From a checkpoint of a small mixture-of-experts model trained on Wikipedia: 40 experts in each of 18 layers, a variant of SOAP for the experts.
Below are experts of layer 10 (counted from 0) of a mixture-of-experts language model. Rows are named router (the router's row for the expert) and show model dimensions 0-55. Each number is 128 + 32 x the weight over its row's rms, rounded and kept within 0 to 255. Numbers have three digits each.
After each expert's rows: a language model's description of what the expert responds to. This comes from a sample of Wikipedia text that the model never trained on.

# expert 5
router:141117113106146134143088114150124069112101163118084075149098118124075160114151166150090137181123125102104131110112103108123166110187093129103178139172149149134139135178
Description: Articles and determiners opening a noun phrase, such as a, the, an, this, each, plus ordinals like first, second.

# expert 32
router:141124106137111162134091119146197096111085096091113114118079085099130184078072168110165089194134111161092135127105118093175158100163102139111129093137150111164084089096
Description: Pipe characters separating cells in wiki tables of sports, elections and statistics, plus semicolons, slashes and dashes in lists.

# expert 2
router:166139072155159152146136091095126102177083106161092106153121130059105175086132169167141141133105080147069132176127120119122105110096123102104117137191158091159118097127
Description: Word-final pieces forming adjectives or agent nouns, like -fect in perfect, -er in entertainer, -ive, -ic, -ist; also role nouns such as politician, singer, actor.

# expert 15
router:147075083129100139159102121064128122116112110147092160133152068085093138131111139120147186177143110139110131102130184085153166159195058088136162144123129114150099107095
Description: Place-name pieces and geographic names such as South, North, United States, Carolina, Germany, plus Spanish or Chinese name starts like Al, El, Ma.

# expert 26
router:105100121135146162160122121186143089173134101109105155138114151114143077116197144163117164149127125138102106085094115130142157103129092125142166109171136118122108142114
Description: Opening parentheses, hyphens, slashes, braces, carets and degree or minute marks in coordinates, ISBNs, sports records, infobox lines.

# expert 31
router:165109095139137111119098156113122103114138053155130151138146125100105116104122149164121148182102080102096129123035108139096178165151042159140159114208120100163119111146
Description: Digits and year pieces in chemical, mathematical and technical text, like 17β, 184-, LaTeX backslashes and braces, percentages, addresses.

# expert 21
router:171132097169137148115151104129107150110112094150105166173181129079143139086096136148088184184152073144140150080094097137111199055143067126117109151152135147097120150108
Description: Periods, question marks and paragraph breaks ending sentences, plus subordinators starting clauses like when, where, while, However.

# expert 1
router:106139081113125149143076116154151097122090137137077139165128084082112144129115161130132173115088085118081128068109138116094148085157116093146140165170106125141141151090
Description: Words inside names of organizations, parties, awards and titles, such as National, Royal, Liberal, International, plus "the" before them.

# expert 17
router:143091072133189123145161127163094124099125189129142118172106122086095179084133137118160158180097106147115149156069119113156130133155096094112171150132115123129137144135
Description: Clause-linking words and subject pronouns after commas or periods, such as and, or, but, he, she, who, which.

# expert 16
router:111088057118176112156132147120181109112114153194133130103209108130121128115175111175080136202122095113113106136160108075111138150151065157111160181144045101117121127123
Description: Short lowercase pieces inside rare names and foreign or taxonomic words, such as Dec-ap-itated, Il-oc-os, V-acc-ine.

# expert 13
router:156080096124164131164114133143145107085132116140106145175128121110089137110229083192128092184133116095101121125118100104115133131173056107115147114166111102146117111128
Description: Opening pieces of longer words split by the tokenizer, often after an article, such as un, res, anth, rep, div.

# expert 34
router:164146101139169172124066126066145124121119141109163167190127080132150151109149163145154128116153118120095184165128119116064159129148101103124169141193110143165088117142
Description: Verb suffixes -ed, -ing, -ly completing verbs and adverbs, such as pointed, modified, timely, plus auxiliaries had, has, have and received.

# expert 35
router:177179090138109161140109118104136120107090136175161133168140137120070200120110176107155138124140086132062130103152082103161217083142066120160170106193121067190137159118
Description: Standalone small numbers in scores, dates and table rows (1–0, April 8), plus the second equals sign of wiki section headings.

# expert 7
router:150092088112131138087112138131133119173093154189087111150122140092067101098110159113117157194113148105077132118119113138123139102096076058091147139190125150152120088071
Description: Everyday nouns after the, a or his, such as River, head, part, south, son, often the first piece of a compound (head-dress, night-mares).

# expert 6
router:184114063152212123106063117117128117090116176134082156138146121109086163098147176133142126135083087137089143109140142129112169101106086072150117152157170160130191112104
Description: Nouns after articles or possessives, often before of or a plural s, such as series, film, album, mission, game, degree, committee.

# expert 14
router:078117088085160152147062169091100143108113143195114096156098103121093119096115156144110143171096105115069106102106145092159126128085097105135147148162142114146140119124
Description: Media and place words like New, York, London, TV, television, music, Saturday, plus dash and pipe pieces in Markdown table separator rows.

# expert 38
router:130108137096191154132129160167080092169141157129147153141126140149140127097174114168156133132114073120107174167108141116095181153202098145136135154140124136140160129169
Description: Single capitals or initial letter pieces starting names, codes and abbreviations, such as DKK, CH, Bl in Blatchington, h in http.

# expert 8
router:158148100114177114179033125138151112109156124139106150186119122122127167091155143116124144144149081118091156173097106136147177118188090144136150083159145150163087104101
Description: Prepositions following a noun or verb in running prose, such as in, of, to, for, by, into, between.

# expert 29
router:151119078145085128128064159103140128088112167154090157164147098140137165132103159135132125167088061135113121119096139123100149115132108093143149145195152075136107092133
Description: Prepositions of time or position such as at, after, during, under, and given names such as John, William, Edward.

# expert 20
router:114086125152150110098064118150113147090117132133131163170165066069079112081142139126139155141123106126110105076114179089148191127136106121134134109165126135171133071128
Description: Number pieces in tables and measurements like 1000 m or 12,433, raw Japanese or Thai byte pieces, and labels like Peak, Turnout.

# expert 33
router:113113124113156131189153074153102101081090122137111136144126118063054119078120136187124083118083085146106123132086131079150109177152089123105099153210110120148140143138
Description: Hyphens, bullets and pipes starting list items or table cells after line breaks, plus hyphens joining compounds like Lille-Sud.

# expert 24
router:108128114122119152171081164153122085145080064152096155159133104113080148097139119148140128168135105130079165098118123112079157095144085116090112130171116106168131130075
Description: Articles, possessives, quantifiers and nationality adjectives before a noun, such as the, their, several, American, Chinese, local.

# expert 18
router:147133099100122137176078152155127129127140118130097117154159102074107117099197154128166093142145099143135130096095153109112138109150046153183146158124145130167133090119
Description: Tokens in statistical or numeric text, such as not and per in census figures, score dashes, decimal points, $, %, million.

# expert 37
router:158114133100143124134092131090156130128169137141088142163077112095099130127104173114143136151112102110084133117120129114090143094139101100140171152176138078148131111087
Description: Final pieces of European, especially Germanic or Nordic, personal and place names, such as berg, mann, sson, -m, -er.

# expert 12
router:181072099121162121146135132145167143088101149112114189151123133140075158079171142181146142126089096144102125105126128122129175119159079119076157131168117107162106086120
Description: Commas, dashes and colons ending clauses, plus forms of be and similar verbs: was, is, been, became, including.

# expert 3
router:164122078118147160147069145089124094048085129149056146110197180129112147057148171140137134151127124124093169118154144112170170087138077090094139135167136104156135098106
Description: Opening punctuation such as parentheses, quotation marks and square brackets before quoted or glossed text, plus pronouns like him, we, so.

# expert 10
router:162118081129171120119068104112139119084129112147160108182148094119132148121115172166152154202101087104095119068123104118180135143091096109136124080186138096152186110097
Description: Short syllable pieces inside split words, like ori in scoring, omi in omitted, vis in advising, plus modal verbs would, can, may.

# expert 19
router:149112105028148116153153116121155153105177115152081063163092073141111171099182126117115159168097063101078140160142101106098151140169058083130130141141117096145105146124
Description: First syllables of English surnames and place names after a given name, such as Mac, Mc, Ber, Haw, Hen, plus initial-ending periods.

# expert 0
router:169093037126143061160105101164139115074118068114084165141130122140107136091126185141136151144117101133085132139138114132159161124148118061142125126173169135134130086088
Description: Line breaks ending list items or table rows, closing parentheses before breaks, and word-initial pieces like co, al, re, Re.

# expert 4
router:122126117108199170128099061149096104106155066136144085168131081099134140079129089170116132136102078102093122071113108079167200094107132125121169101121165156134149120150
Description: Four-digit years in dates, ranges, careers and bibliographies, such as 2018 or 1934, plus = signs of section headings.

# expert 27
router:124087116129148113150088107095123128130116113122098169243148126079123157120114121140135155186149102124088168093100114107123168168144068124106137160170107119111184167112
Description: Middle syllables of Indian, Pakistani, Indonesian and Central Asian names and places, such as ka, ha, ya, Bh, ko in Dharampur or Adhanakottai.

# expert 11
router:138070084113169194144094142098151136065133110150137189164132124099083151084144140157121119158122107124074133153110144108096170077155106129123131150194141134128149138113
Description: Plural endings and institutional or place nouns like stations, University, area, city, people, often as sentence subjects before in or of.

# expert 22
router:153097073115127118102058128143088131100131019182075127112099112085123129061104177180147130167076077108113141210103128103117154144157103130171153131195089123123079112154
Description: Opening syllables of names and long words, such as Nad in Nadal, ipp in Clippers, Bak, legisl, recogn; also won, took, led.

# expert 23
router:176124098149146156132115071192169135102099168097164170205106123125082122113149092161081144153104074119118144124118136120112159110062083136105152124187115133179130092143
Description: Colons, semicolons, dashes and slashes in lists, credits and route tables (Edited by:, US 421 / US 17), plus prefixes like non, trans, inter.

# expert 30
router:121129099087144102127167146183187131108176139136129101150155134138074111113154162128158129135100101113091164118124117099085140114122102080144163124149104089117092120098
Description: Inner word pieces like st in soundstage, el in themselves, ch in Hitchcock, boy in boyfriend, plus blank table cells in election tables.

# expert 28
router:185102121137175150137082143161161156103124073115098128138171133090112191122153147146164096158149114111134164128096157104166242110109122151115205131160110094157109119137
Description: Date prepositions like In and On before months or years, en dashes in year ranges, and colons in infobox or taxobox fields.

# expert 39
router:150149150066162162151143153138108121127161124109099179126148103106085128123093159149149159170074104097074161142142111086124136119150096088119166091153106110151137156157
Description: Word-internal letter pieces in names (Rie, Donn), prime and double-prime coordinate marks, and stray table cells or digits in data rows.

# expert 25
router:175081043108124167098110149142143129108135125141122126158144100121094133067132141149113169149099131096119162102116135089102116089195136072140146172155108153104080136150
Description: Consonant-cluster fragments inside words, such as tt, ss, ff, str, ph, plus short whole words like list, art, rest.